From a checkpoint of a small mixture-of-experts model trained on Wikipedia: a sigmoid router.
Below are experts of layer 4 (counted from 0) of a mixture-of-experts language model. Rows are named router (the router's row for the expert), gate (a neuron's input weights, with its number), up (a neuron's input weights, with its number) and show model dimensions 0-223. Each number is 200 + 40 x the weight over its row's rms, rounded and kept within 0 to 999.
After each expert's rows: "gets" lists some tokens that make up at least twice as much of what it gets as of all text; "comes after" lists some tokens at least twice as common just before its tokens as in all text. This comes from a sample of Wikipedia text that the model never trained on. Tokens count by the router's weight.

# expert 42
router,199,190,170,186,238,188,176,215,160,287,245,224,229,226,207,165,158,221,238,130,165,173,182,277,218,180,178,267,201,203,211,105,253,224,264,191,146,172,195,137,206,185,224,191,236,203,244,164,121,278,205,201,136,187,246,201,204,117,186,156,233,228,194,214,214,149,182,185,243,192,194,226,228,191,252,201,181,216,182,205,213,260,207,135,223,210,284,167,181,193,201,224,129,211,243,243,192,200,152,253,150,209,252,228,221,175,118,177,185,218,153,242,200,155,245,153,192,210,134,170,153,217,173,205,282,249,245,214,236,185,143,281,142,231,181,196,157,229,201,174,248,173,222,182,218,187,155,133,172,209,204,136,203,207,185,185,187,238,209,136,182,169,139,218,225,238,193,243,193,270,133,291,187,191,253,216,241,185,189,194,173,211,86,134,191,192,207,131,150,202,136,207,168,233,176,191,179,216,305,198,189,127,148,214,281,233,208,195,219,187,207,260,190,141,177,226,202,220,171,209,306,269,98,202
gate0,225,177,186,196,176,201,246,170,209,201,200,225,209,256,151,194,171,218,230,262,227,218,195,168,151,209,168,214,187,192,235,166,201,201,208,236,148,238,100,149,246,150,186,227,222,215,299,205,136,142,150,141,250,172,183,166,200,161,220,162,260,259,222,275,253,193,204,265,209,159,145,212,143,164,234,179,170,185,107,239,201,250,229,187,199,205,182,197,115,200,167,205,169,129,209,231,270,209,161,280,180,220,268,185,246,200,72,220,257,153,194,210,216,277,167,238,234,198,150,169,173,321,256,201,215,178,208,210,189,218,239,224,208,166,183,198,171,284,230,226,191,205,174,261,185,191,174,209,142,191,238,111,176,162,244,143,196,118,220,210,172,201,186,153,156,200,251,190,198,215,154,241,196,194,281,202,218,226,202,203,159,197,147,233,236,195,238,214,200,192,144,192,216,215,158,206,141,137,170,285,139,152,161,254,245,219,213,153,177,215,277,163,205,189,263,184,136,233,233,182,253,233,141,251
up0,192,232,174,172,144,140,196,226,223,233,208,220,179,234,238,159,153,204,278,247,174,189,233,134,179,181,187,216,136,226,213,195,278,199,271,181,226,260,185,180,273,201,247,202,163,173,223,166,145,197,100,238,211,174,169,263,190,210,220,144,205,250,251,238,140,257,170,227,239,172,186,207,169,181,247,153,215,166,221,168,162,108,249,207,289,156,233,181,216,214,101,266,173,223,176,182,190,211,134,290,181,212,165,135,208,192,122,262,261,135,180,188,199,218,176,177,194,191,232,223,203,216,187,181,224,194,227,217,217,202,164,226,198,160,211,158,273,236,175,267,276,161,212,202,150,161,157,223,126,252,161,132,201,163,210,173,235,180,153,211,206,231,243,165,166,137,227,208,131,162,194,286,199,224,258,236,232,148,223,163,162,126,113,203,213,149,176,205,142,208,226,118,251,168,219,172,218,173,165,188,154,162,144,195,241,124,148,209,220,187,189,154,245,212,263,163,193,205,257,256,195,234,221,211
gets: "–", "con", "l", "par", "sec", "in"
comes after: "| ", "and ", "a ", "6", "was ", "school "

# expert 18
router,176,161,226,166,183,204,197,242,190,251,150,202,214,255,198,227,144,175,144,143,155,172,178,227,297,235,148,153,200,208,210,129,218,226,215,200,137,189,174,168,208,155,210,187,191,200,239,162,124,300,224,157,166,176,214,176,195,141,235,173,233,140,151,227,280,187,212,177,173,213,143,212,164,202,220,233,173,207,216,228,231,237,198,211,215,113,300,201,158,253,240,184,138,226,278,205,297,196,227,318,243,187,224,224,236,147,178,195,242,257,219,184,232,138,186,207,220,189,106,163,172,218,175,225,277,164,228,159,194,157,181,290,135,213,181,227,177,179,211,154,195,189,172,177,211,182,206,147,186,185,195,175,173,204,201,220,223,220,246,99,128,223,136,175,227,219,219,198,253,249,200,236,238,187,265,155,174,245,165,227,155,281,81,232,184,228,235,190,220,188,158,210,179,231,127,165,131,188,248,271,206,200,158,215,221,167,193,200,167,232,206,268,197,205,193,219,166,222,164,168,210,180,117,241
gate0,102,213,171,257,244,244,187,150,227,186,202,247,175,243,233,187,178,242,189,172,148,172,191,154,190,245,110,218,227,181,274,170,221,210,295,206,162,210,186,193,165,207,145,202,222,182,194,182,202,214,170,203,193,226,189,170,200,177,182,172,175,294,198,161,212,168,245,148,207,178,213,258,212,228,183,153,301,162,161,223,176,200,172,253,138,128,151,135,171,214,195,234,211,200,217,244,217,202,180,220,150,248,301,169,185,152,187,174,251,188,233,175,276,218,184,115,192,197,240,133,208,174,195,268,181,96,226,159,169,169,185,244,196,253,161,154,223,167,209,242,273,165,209,107,255,254,202,227,169,172,152,177,238,222,182,210,204,179,196,205,234,171,159,135,240,204,90,171,232,196,229,221,259,211,227,186,217,163,191,133,240,216,227,106,198,229,202,128,123,256,160,247,203,199,257,246,265,197,253,187,178,163,190,216,207,264,203,171,274,201,178,198,224,180,137,234,188,263,181,220,229,275,154,157
up0,281,194,185,208,250,201,158,292,259,208,158,206,175,102,132,185,248,189,245,200,279,262,196,212,182,198,222,183,240,238,134,219,202,223,171,212,213,160,239,187,222,185,232,158,209,173,156,149,191,232,152,208,205,154,230,229,90,246,208,217,219,192,163,202,192,192,231,198,194,176,131,204,162,166,185,155,158,218,208,121,161,268,206,154,221,256,196,184,231,224,82,171,264,185,252,220,229,180,237,241,198,188,151,224,241,227,85,133,214,200,167,251,203,180,210,202,171,176,176,175,204,241,122,175,228,207,121,220,192,184,220,138,229,241,148,217,150,163,195,209,170,223,216,156,140,279,153,174,195,220,275,173,164,254,169,161,219,234,196,193,214,209,160,206,159,194,211,190,240,166,175,202,224,243,240,203,204,244,185,252,191,145,158,204,239,158,180,214,293,208,250,174,181,181,181,159,215,203,234,140,294,155,165,173,115,215,193,202,237,168,215,218,167,194,202,201,313,101,275,254,263,186,241,206
gets: " ", "the ", "It ", "film ", "number ", "which "
comes after: "| ", "the ", "The ", " ", "a ", "film "

# expert 43
router,188,160,180,236,175,238,150,195,161,192,255,141,189,214,222,241,200,208,240,127,190,153,194,206,199,206,171,196,213,212,172,99,205,214,184,200,213,185,118,145,156,199,144,234,213,161,215,151,143,266,186,159,162,173,241,182,193,155,172,201,219,169,169,258,217,166,184,208,239,195,192,135,128,223,266,249,194,160,163,195,212,289,187,161,277,195,259,189,118,226,216,154,158,180,208,249,196,84,210,256,197,179,232,263,243,138,130,238,197,207,131,184,212,233,173,150,245,86,128,210,183,190,181,219,251,156,235,156,202,177,240,222,187,229,158,214,156,212,203,147,179,213,141,215,127,207,117,152,184,140,244,133,175,231,172,163,184,222,265,181,182,170,121,159,180,195,220,258,158,237,176,258,176,141,176,194,195,172,213,243,125,191,176,204,148,227,182,206,164,197,158,174,218,230,99,177,221,229,245,239,237,158,161,215,253,236,235,220,195,154,192,236,145,134,166,225,186,247,216,169,245,169,109,206
gate1,184,116,207,221,214,115,219,293,213,149,215,193,177,246,135,193,207,203,205,176,242,272,241,184,244,198,205,126,164,157,221,131,162,159,203,196,192,215,169,239,120,187,173,199,198,123,238,245,221,232,172,208,157,145,265,200,192,283,183,281,262,266,175,285,164,231,166,224,254,235,197,165,286,219,229,208,180,144,169,272,219,228,266,189,151,149,176,243,211,229,185,236,190,121,230,178,246,207,231,206,170,162,238,225,190,191,227,212,208,243,266,228,162,259,266,124,219,163,132,167,196,166,277,201,153,191,270,150,270,221,203,142,236,174,215,193,186,236,231,128,203,171,212,199,153,175,190,197,253,177,266,181,211,247,217,178,253,201,238,209,159,192,208,132,220,214,236,204,157,204,169,237,217,220,316,246,136,230,141,201,226,138,258,211,239,158,160,129,180,160,184,219,177,265,202,142,222,175,165,220,227,198,194,179,211,216,210,157,240,185,241,270,224,212,149,205,155,201,172,189,209,164,187,151
up1,243,225,228,169,250,171,206,252,207,201,288,138,218,226,117,155,231,253,189,157,216,243,167,195,198,243,211,194,199,201,153,184,180,109,121,195,69,129,224,198,228,215,204,176,223,151,306,202,233,191,198,158,138,197,178,182,197,197,200,169,224,177,206,210,170,210,250,218,199,151,143,150,119,227,248,245,187,196,129,260,242,249,206,197,188,179,215,117,231,216,155,189,159,163,242,194,158,198,196,229,215,233,190,210,202,254,156,193,278,263,237,218,179,186,253,167,219,160,177,167,210,227,219,256,197,108,220,258,232,220,223,224,180,131,125,150,124,283,205,199,198,170,225,222,188,137,180,174,217,215,289,175,206,199,223,263,160,269,146,170,142,210,211,223,216,224,183,187,205,174,223,241,277,207,199,154,152,265,258,174,168,244,179,242,230,207,212,261,145,139,217,187,280,200,108,184,262,240,224,146,195,225,208,216,205,197,231,268,166,200,247,192,227,119,170,225,170,209,223,167,178,159,191,228
gets: "\n\n", "- ", "\n", "inter", "exp", "min"
comes after: "of ", "and ", ",", ")", "|", "for "

# expert 61
router,186,164,159,199,177,269,131,191,201,280,219,260,231,255,238,194,208,170,177,121,122,168,225,247,209,200,170,184,142,236,181,128,204,226,259,280,196,169,116,215,197,178,216,174,250,179,227,172,172,194,163,132,148,227,195,214,196,155,163,178,207,201,171,191,250,179,221,203,183,222,166,235,192,199,214,249,186,241,241,205,208,257,193,167,200,202,261,129,125,178,184,150,173,229,205,206,216,221,236,229,88,202,229,245,245,198,160,236,192,268,192,270,227,176,201,239,206,210,124,164,137,225,183,193,240,186,169,276,195,123,164,256,145,248,159,215,217,185,226,148,204,213,220,204,158,181,178,187,227,211,219,110,188,247,210,200,198,178,198,153,196,208,169,222,224,185,236,153,195,232,161,269,241,145,203,138,230,181,217,162,115,212,39,207,150,176,264,187,225,166,167,225,177,196,186,237,133,139,257,187,221,101,162,220,207,202,200,193,181,233,193,184,135,162,218,174,224,171,160,213,266,223,71,205
gate1,184,215,214,215,98,205,166,217,174,255,203,249,179,174,190,174,218,170,290,242,227,204,183,235,209,189,239,186,258,246,274,234,274,168,185,207,149,120,251,199,236,227,161,215,198,129,212,131,252,215,216,158,207,273,221,198,223,247,214,217,154,155,141,228,216,223,107,230,141,91,144,212,198,232,232,184,213,176,211,220,266,203,181,220,171,196,205,193,160,153,226,140,204,217,153,207,201,223,249,264,167,228,217,167,187,183,153,220,227,143,147,204,226,164,274,259,212,183,244,139,252,202,195,204,155,245,140,213,153,245,203,202,82,150,197,210,214,203,181,208,220,206,195,255,209,117,242,221,262,253,175,143,167,214,221,205,189,203,220,160,159,183,198,234,209,157,152,169,192,244,259,161,268,163,154,224,207,183,190,145,161,196,188,244,166,221,203,156,294,184,183,197,265,191,197,215,210,168,171,167,158,182,159,235,230,236,252,136,277,189,279,135,141,156,279,230,136,159,216,148,152,228,198,138
up1,234,205,233,152,144,202,230,193,220,296,178,218,179,249,170,247,284,163,209,142,155,221,152,236,248,194,205,173,233,211,168,200,207,194,209,202,111,201,235,162,193,252,250,185,187,168,192,217,219,175,254,228,223,270,212,182,250,198,145,266,241,164,125,210,257,205,170,149,184,183,139,104,183,237,173,171,123,267,141,215,263,169,224,161,168,187,258,197,109,179,222,257,269,222,158,243,190,170,185,212,215,296,210,220,147,239,197,186,205,129,222,231,196,110,205,141,220,195,174,197,163,228,234,172,202,193,220,192,144,182,219,198,220,213,185,213,120,238,193,133,168,170,200,203,193,236,187,286,225,215,214,212,195,188,169,236,149,220,254,140,183,238,201,147,226,191,202,239,210,227,233,170,228,107,222,159,145,197,218,123,144,186,165,206,190,233,194,158,182,230,92,249,129,239,189,192,145,178,213,271,175,196,189,183,153,170,144,200,241,307,210,154,162,171,260,190,124,174,150,256,232,220,213,212
gets: "| ", "(", " ", "|", "% ", ") "
comes after: "| ", "% ", ".", " ", "; ", "0 "

# expert 30
router,149,194,149,176,193,162,145,235,145,212,208,187,191,281,259,255,255,154,209,131,147,182,116,284,260,176,139,224,252,213,241,179,220,175,264,256,210,159,177,153,227,131,188,247,204,187,241,190,137,244,170,111,138,186,216,180,230,210,181,131,199,223,151,189,250,153,211,195,254,207,205,229,209,251,219,207,186,150,160,212,228,189,262,212,209,196,240,279,162,199,176,180,196,149,192,209,202,163,217,243,189,223,233,251,249,151,105,169,183,147,161,151,254,195,214,215,240,168,170,150,156,167,173,227,227,183,234,163,239,155,155,237,197,173,119,234,236,157,236,201,247,192,143,159,160,181,224,169,194,133,184,211,211,266,229,163,207,204,234,186,215,186,137,174,252,236,145,158,221,272,129,159,237,185,219,178,260,211,128,162,173,164,203,241,206,186,206,213,187,218,127,286,144,217,141,134,176,205,284,184,258,192,235,220,219,225,277,176,159,146,209,230,174,185,201,151,167,242,152,195,187,197,135,283
gate1,246,140,190,155,185,172,190,166,120,285,181,142,210,212,219,271,143,202,201,218,207,107,159,220,221,209,223,166,173,202,173,220,153,195,278,233,172,228,211,269,226,207,154,212,140,153,255,191,180,193,195,145,159,241,129,157,191,193,193,90,245,216,209,170,213,234,222,176,244,253,173,192,173,245,220,208,188,175,165,209,208,224,181,212,245,242,202,212,122,300,205,202,207,193,201,234,217,193,206,189,196,189,225,185,287,165,170,221,209,320,267,112,271,220,247,199,194,196,233,267,211,239,171,295,225,163,270,217,185,156,247,238,225,214,202,245,209,183,205,110,198,187,204,266,272,195,209,149,194,274,172,203,177,138,254,246,148,118,161,228,171,157,135,195,182,210,189,181,132,191,196,198,250,194,186,132,265,162,209,138,199,187,143,158,156,195,171,224,180,202,194,230,172,231,224,195,193,178,179,250,241,125,233,248,188,162,218,281,283,270,209,228,156,173,222,172,160,219,227,187,211,179,178,246
up1,176,251,177,290,230,150,98,217,247,165,245,197,208,286,189,136,236,190,221,214,226,184,190,248,234,229,213,274,225,255,239,200,165,211,193,173,175,211,153,116,153,153,196,170,222,236,214,181,180,219,136,193,219,193,244,222,127,242,222,264,173,130,195,168,199,214,154,123,144,211,194,166,141,257,194,237,264,235,184,179,228,172,246,244,184,236,216,204,168,245,183,259,109,229,231,256,152,182,229,283,170,181,234,280,174,213,219,196,187,160,116,233,226,112,158,125,252,198,201,165,231,193,248,165,220,178,177,177,206,221,105,201,149,187,193,187,132,239,192,188,195,249,184,174,143,255,193,225,220,125,219,154,209,224,168,122,247,262,267,231,186,197,196,180,169,174,230,206,217,194,149,187,191,166,211,188,148,165,170,204,222,206,222,165,248,224,184,185,325,173,155,205,162,177,150,201,189,220,163,134,158,169,201,168,237,238,163,164,163,158,198,215,136,242,204,246,212,240,148,194,251,149,226,129
gets: "he ", ", ", "In ", "He ", "to ", "201"
comes after: ", ", "In ", "\n\n", ". ", "On ", "\n"

# expert 10
router,197,227,206,164,182,227,155,173,153,241,152,144,208,225,207,226,219,172,243,192,183,190,149,206,223,191,124,182,198,192,210,120,210,193,185,255,170,196,167,167,255,106,233,189,226,221,248,207,195,195,229,195,134,174,206,125,220,195,223,214,219,176,171,251,259,135,229,170,198,212,196,208,182,187,249,230,180,178,197,255,227,270,175,154,217,215,223,208,145,164,187,140,151,176,268,210,229,157,253,281,182,202,260,301,240,202,161,160,213,168,162,217,217,158,247,135,268,206,76,217,93,191,202,231,243,135,224,199,177,197,166,265,236,203,150,216,182,144,199,176,206,209,168,188,155,235,143,206,177,159,192,193,186,258,226,181,178,230,238,214,126,201,150,198,200,228,172,287,252,240,159,249,233,181,275,168,166,201,244,161,115,230,196,231,206,200,279,143,230,215,135,218,188,239,88,163,99,201,239,152,227,104,173,228,263,184,232,226,182,194,153,236,211,206,138,205,175,236,142,158,221,227,202,226
gate1,180,235,195,168,249,182,187,232,171,221,239,224,183,172,248,186,140,126,165,172,152,244,191,184,228,150,168,222,114,199,278,238,135,190,289,248,184,216,227,207,217,199,216,133,207,205,139,215,175,231,194,191,185,224,197,141,152,213,241,235,184,266,247,189,177,190,171,194,208,251,175,211,207,188,171,207,186,124,244,194,246,279,139,174,245,262,202,215,188,217,183,228,171,176,199,174,182,211,253,67,169,204,190,150,220,245,146,240,222,173,223,195,181,159,261,171,231,207,243,204,162,252,208,139,211,195,181,158,144,103,212,167,232,128,119,271,249,200,223,212,159,233,280,266,193,148,224,230,230,85,172,207,223,301,156,263,229,137,193,251,257,168,224,189,213,243,194,180,214,242,199,208,188,187,252,175,190,138,251,228,136,192,216,209,182,266,202,211,226,214,125,257,175,228,178,240,250,167,197,170,169,224,169,248,223,218,231,228,206,262,151,199,172,196,121,104,164,198,202,172,264,239,182,206
up1,160,121,110,226,258,200,180,182,184,192,219,214,165,153,228,184,272,319,216,204,190,245,223,256,210,224,268,205,228,148,168,230,201,226,193,262,190,152,166,206,197,152,110,227,234,218,199,149,243,183,189,191,182,224,191,242,208,256,215,154,182,187,177,213,146,141,213,252,204,152,281,183,183,190,253,201,227,240,140,151,241,139,270,215,181,145,166,155,210,183,156,157,182,183,218,208,208,195,159,138,218,163,233,166,266,165,207,89,168,198,177,183,179,269,184,153,200,216,273,162,161,195,174,253,195,239,175,235,253,174,170,214,138,206,266,193,239,212,240,181,195,142,212,119,176,289,178,203,230,231,242,201,135,146,252,173,181,236,238,179,226,241,140,190,204,261,227,113,177,208,213,130,294,144,190,162,251,203,170,183,249,207,254,167,214,226,235,215,186,106,178,221,174,221,279,237,164,136,255,235,221,210,202,191,166,244,217,226,228,226,265,254,185,197,272,258,183,186,208,164,216,185,212,204
gets: ", ", "and ", "; ", "the ", "|", "), "
comes after: ", ", "), ", "|", "; ", "a", "–"

# expert 41
router,212,173,160,211,150,215,184,242,153,179,185,200,197,279,230,320,225,239,179,141,194,154,185,210,212,202,182,173,204,228,197,202,160,208,218,259,178,162,161,154,188,203,179,228,172,181,212,122,199,270,189,125,139,174,230,131,253,194,204,175,204,174,178,244,179,169,263,218,247,197,115,118,236,224,229,272,187,199,212,222,239,205,222,235,212,196,176,217,118,194,220,212,179,178,242,213,253,156,232,268,192,121,206,211,219,169,191,179,180,167,130,150,249,203,188,187,265,162,249,167,184,202,215,215,269,152,224,230,177,194,178,262,165,269,191,186,154,118,242,138,317,165,157,147,96,247,208,91,206,203,206,173,135,205,221,209,194,253,251,180,230,189,178,205,323,140,244,214,208,223,192,198,205,149,239,150,216,172,136,192,179,228,193,206,104,185,263,190,188,175,182,202,201,234,143,190,196,203,267,177,181,208,186,261,242,244,193,185,197,246,244,259,213,170,147,203,163,246,142,181,211,180,124,185
gate2,205,215,210,242,196,164,152,163,196,217,177,234,149,233,192,156,262,202,184,198,237,210,89,113,144,154,150,213,204,147,234,212,246,178,209,223,115,187,238,115,174,190,223,209,214,168,215,200,169,189,147,180,218,240,132,134,235,197,224,166,190,249,228,233,221,231,187,216,220,247,177,199,247,224,247,216,250,140,187,209,171,214,241,171,208,197,177,241,213,157,237,226,220,161,193,247,237,193,195,244,158,255,147,173,224,238,233,233,197,191,216,208,315,236,271,185,175,260,165,179,259,160,198,181,200,207,199,171,238,184,110,178,208,147,123,171,244,175,148,247,218,260,202,219,169,138,164,190,239,231,259,232,176,254,172,237,232,209,310,185,240,220,249,252,183,228,167,149,165,222,197,185,173,200,182,219,128,114,179,187,214,145,253,185,294,202,188,207,222,191,218,252,221,190,191,262,155,170,185,167,184,225,237,200,233,233,247,210,155,106,224,102,247,207,212,268,115,218,149,222,156,276,204,294
up2,207,196,125,172,216,342,218,181,190,204,211,170,227,162,232,310,165,233,144,223,208,142,281,175,215,238,192,211,280,239,161,187,242,242,203,218,207,189,132,210,181,205,180,188,190,217,271,282,203,195,209,206,199,159,233,292,214,211,200,272,238,227,218,124,192,145,195,181,160,159,191,238,183,210,124,231,146,220,241,248,187,235,200,232,156,189,178,197,256,166,182,181,243,248,202,188,132,306,189,219,222,198,189,184,82,126,172,215,195,216,219,143,184,241,99,181,227,192,252,233,193,257,256,161,242,212,207,274,268,235,202,203,184,253,232,168,175,167,207,206,232,222,191,201,211,89,248,210,176,213,160,175,156,177,183,216,238,182,155,230,149,217,174,220,276,185,215,201,256,217,178,235,222,200,205,196,170,273,120,215,198,193,200,266,195,164,220,152,146,200,252,142,178,204,230,179,235,173,227,229,235,172,184,211,183,135,97,215,143,263,242,204,181,197,185,178,207,130,170,216,173,153,194,185
gets: "\n", "\n  ", "also ", "p", "un", "sign"
comes after: "|", ")", "===", ".", "==", ";"

# expert 62
router,150,163,176,186,173,219,174,226,167,243,240,196,199,189,233,303,213,251,207,186,175,128,223,185,261,241,203,173,205,179,179,141,233,206,201,264,180,187,140,157,239,192,125,194,239,239,219,206,169,217,175,147,117,203,183,184,231,167,291,157,280,201,144,274,295,196,238,253,211,175,199,206,211,173,235,252,167,178,236,228,171,264,183,180,195,174,164,215,180,202,134,204,145,201,216,220,225,160,270,209,175,183,227,268,204,130,188,221,174,208,202,139,271,195,204,206,242,142,170,177,149,170,195,223,178,147,206,225,225,197,136,209,204,316,196,231,226,204,204,108,195,129,207,142,104,217,185,145,161,175,158,102,170,241,279,223,255,178,205,215,189,155,141,230,245,189,207,211,225,201,150,222,248,175,227,160,172,237,232,173,212,241,183,196,168,240,242,221,141,250,184,192,211,168,116,150,242,211,259,224,239,166,196,170,247,246,260,205,127,233,201,274,213,163,198,249,154,242,155,148,186,150,131,223
gate0,115,240,207,241,228,188,243,197,243,210,169,238,165,208,207,235,205,240,203,221,176,253,206,265,212,264,175,158,206,151,157,127,190,195,252,154,185,229,294,219,216,217,234,136,217,242,258,168,294,146,218,189,111,178,242,177,191,217,155,132,143,233,205,209,167,187,206,209,147,225,122,207,200,211,164,201,213,256,141,231,169,160,182,214,181,171,189,242,169,172,149,196,92,201,218,200,228,266,165,172,209,210,200,263,271,265,201,193,138,225,187,211,178,135,174,197,213,191,136,189,172,226,221,171,236,212,131,261,202,149,178,132,194,169,206,177,257,215,197,183,192,144,212,191,163,119,182,142,236,206,166,160,243,244,339,195,252,309,156,214,154,191,230,219,196,188,144,186,161,232,201,173,182,176,195,123,239,222,262,197,178,210,171,199,244,78,279,262,187,205,197,217,164,187,218,235,218,155,218,142,223,189,184,203,212,146,245,204,148,193,161,199,249,165,193,136,160,146,171,208,218,245,179,164
up0,258,171,181,179,227,224,166,214,203,178,209,266,230,221,172,179,170,145,194,193,239,185,202,198,195,80,153,246,146,237,128,224,174,178,187,240,157,295,163,224,219,238,219,233,208,190,123,226,176,236,200,236,235,210,221,181,179,236,234,171,229,114,180,166,231,117,156,104,212,168,160,181,167,236,157,178,205,188,244,165,225,242,195,223,185,251,201,259,204,268,237,171,258,203,141,147,180,163,252,198,210,142,198,192,131,231,179,226,266,236,122,203,170,244,224,177,199,190,162,165,240,117,235,181,174,230,268,226,161,187,181,250,185,191,198,255,162,215,181,188,159,196,107,177,223,210,229,207,180,186,237,145,265,258,91,270,168,146,174,168,159,168,179,151,197,177,247,227,184,151,195,253,254,229,227,226,220,192,242,154,209,221,232,138,290,198,169,95,201,152,171,189,130,216,168,227,196,329,193,257,187,263,194,224,213,253,209,236,230,211,190,165,156,224,202,231,197,220,192,140,205,157,224,189
gets: "| ", "|", ":", "Born", "information", "==="
comes after: "- ", "Personal ", "\" ", "• ", "|---|---|---|---", "Binomial "

# expert 16
router,219,155,235,202,192,230,188,248,114,234,188,172,227,250,260,262,185,175,202,124,149,161,130,210,211,199,205,225,215,218,188,186,168,204,254,218,178,135,226,144,230,193,167,188,160,174,224,154,220,261,230,175,126,167,200,184,234,107,229,179,204,172,156,222,234,150,219,139,227,218,168,213,159,178,211,242,179,230,212,157,195,205,206,175,293,197,257,197,131,195,196,219,210,166,199,260,205,190,206,236,189,182,190,248,234,197,82,144,166,219,209,232,220,195,213,183,286,132,196,216,152,159,167,207,266,157,265,208,186,193,163,301,200,256,204,217,175,244,198,124,215,154,136,181,151,240,202,187,208,123,174,130,169,224,269,182,245,242,198,171,225,204,110,185,231,238,199,182,222,239,76,227,263,157,184,179,190,258,204,161,160,194,158,142,141,220,210,178,207,240,126,248,215,259,120,173,149,214,246,227,272,174,199,259,235,209,246,213,232,214,234,239,119,148,190,250,164,264,224,201,212,202,157,227
gate1,121,248,206,101,183,181,168,180,175,253,145,167,201,232,231,239,198,279,208,145,268,164,169,208,202,192,241,235,165,182,249,157,215,144,136,286,214,224,244,223,248,176,167,180,229,196,218,202,164,165,175,267,177,183,163,226,196,205,236,117,249,223,153,189,217,201,268,245,159,171,181,182,205,236,188,116,221,198,144,197,177,220,219,179,238,191,226,173,185,124,226,222,149,193,201,250,207,184,254,175,180,202,235,223,177,98,234,182,207,125,216,253,208,237,195,260,219,253,97,167,225,190,166,278,173,161,134,181,157,187,171,233,150,170,238,196,215,173,256,233,195,266,134,162,178,168,203,250,252,214,229,216,169,172,110,210,240,222,169,123,152,224,271,223,218,227,231,159,249,277,257,174,272,154,191,170,240,212,222,164,244,230,210,234,185,232,247,204,288,196,222,166,179,165,227,128,159,149,197,132,143,251,250,239,185,214,163,158,205,255,251,220,161,237,170,151,194,161,214,174,247,228,164,206
up1,247,205,197,197,226,278,220,125,244,225,228,305,175,210,283,212,201,174,152,235,205,171,187,246,221,233,172,193,203,172,202,184,282,169,250,178,231,241,144,227,212,170,227,256,199,168,276,263,215,223,199,167,179,166,264,189,120,263,205,210,160,146,193,281,226,130,235,247,240,185,193,141,229,147,252,170,164,251,216,256,210,297,206,186,185,166,185,272,230,185,167,154,245,225,219,250,227,186,214,250,202,149,219,207,226,168,245,191,217,234,137,204,251,172,135,181,187,215,173,195,227,203,227,137,204,186,191,205,171,191,206,172,236,196,168,212,129,165,237,143,222,239,144,242,187,166,156,176,172,235,231,233,287,240,157,120,226,122,259,247,189,160,158,229,213,199,202,197,249,171,248,299,102,167,235,189,223,160,181,240,173,220,315,192,213,225,186,148,206,260,165,213,254,220,175,246,160,222,232,162,203,140,153,209,221,144,177,143,165,97,184,207,171,230,211,135,186,197,184,215,196,205,173,185
gets: "(", "born ", "″", "\"", "C", "(\""
comes after: "(", "\" ", "born ", "[", "Association ", "League "

# expert 54
router,240,154,134,206,198,218,167,162,158,231,185,185,168,282,232,253,143,197,213,174,177,156,185,235,327,250,215,195,197,246,215,169,171,265,233,207,203,200,172,188,219,177,208,178,188,191,206,178,139,204,171,136,149,194,265,222,199,191,221,113,282,191,185,225,193,148,184,189,205,249,159,206,144,192,212,161,246,174,194,218,225,262,210,161,106,172,214,225,208,177,158,169,207,164,239,300,242,223,250,248,202,120,300,235,267,140,180,147,226,245,185,160,219,238,170,216,235,173,197,240,151,194,165,190,218,108,268,200,229,154,195,289,174,226,203,236,128,225,170,94,194,152,200,188,202,219,246,82,217,163,205,222,163,221,252,238,199,207,209,237,210,195,167,189,226,170,189,204,226,242,167,166,196,144,227,200,221,235,206,189,238,261,145,150,174,184,249,209,191,234,196,253,183,220,184,237,196,185,242,251,194,108,124,224,205,231,169,124,134,235,219,245,177,176,168,187,134,216,114,156,178,209,145,218
gate0,168,109,139,167,181,113,160,117,151,170,204,173,208,231,218,191,227,193,211,223,209,235,251,208,281,230,196,219,231,160,139,169,268,184,197,279,126,198,190,162,284,218,166,177,206,251,177,240,177,206,219,179,193,166,172,197,151,191,225,182,249,204,237,240,198,217,259,250,181,159,164,181,135,273,210,199,254,240,157,277,271,252,183,156,176,87,226,255,178,183,237,219,143,220,195,211,171,121,215,186,229,158,254,206,240,122,127,147,199,233,190,209,204,225,186,160,233,172,168,207,152,239,186,229,193,258,227,199,215,192,176,201,178,275,208,247,214,229,197,168,203,222,123,118,125,228,136,199,195,153,177,205,172,173,174,249,163,163,173,183,121,229,162,235,159,271,154,188,259,241,235,217,180,235,202,258,255,226,227,178,214,231,184,253,157,217,185,191,191,161,241,194,240,238,186,217,202,289,225,228,142,219,174,256,250,149,215,212,140,184,213,187,186,277,106,218,176,245,255,209,147,225,180,159
up0,155,166,174,205,176,165,137,132,179,188,211,148,242,250,177,206,238,142,222,151,193,248,163,199,252,218,184,224,252,180,229,206,185,240,174,177,247,269,152,194,235,222,196,235,144,208,159,223,183,201,182,199,238,213,210,175,220,213,234,101,223,253,254,215,168,220,282,274,208,143,239,301,186,211,158,191,196,194,256,200,243,206,251,215,183,130,137,258,240,202,141,94,243,229,247,234,239,258,263,187,223,217,276,292,201,143,169,112,171,216,172,201,137,248,140,248,284,217,235,242,213,235,213,191,209,198,211,196,261,218,232,282,203,175,250,222,206,256,192,154,206,196,191,128,247,190,164,175,253,186,239,247,192,164,206,238,207,194,183,256,202,255,163,261,168,215,156,133,275,227,190,166,138,172,209,235,304,176,222,245,227,216,164,247,184,200,150,238,227,153,245,187,224,252,228,205,209,241,248,168,146,207,139,243,216,252,172,201,203,134,221,166,164,215,193,220,182,154,220,205,136,247,203,202
gets: "and ", "but ", "or ", ".", "have ", ". "
comes after: ", ", "ed", "in ", "to ", "ed ", "was "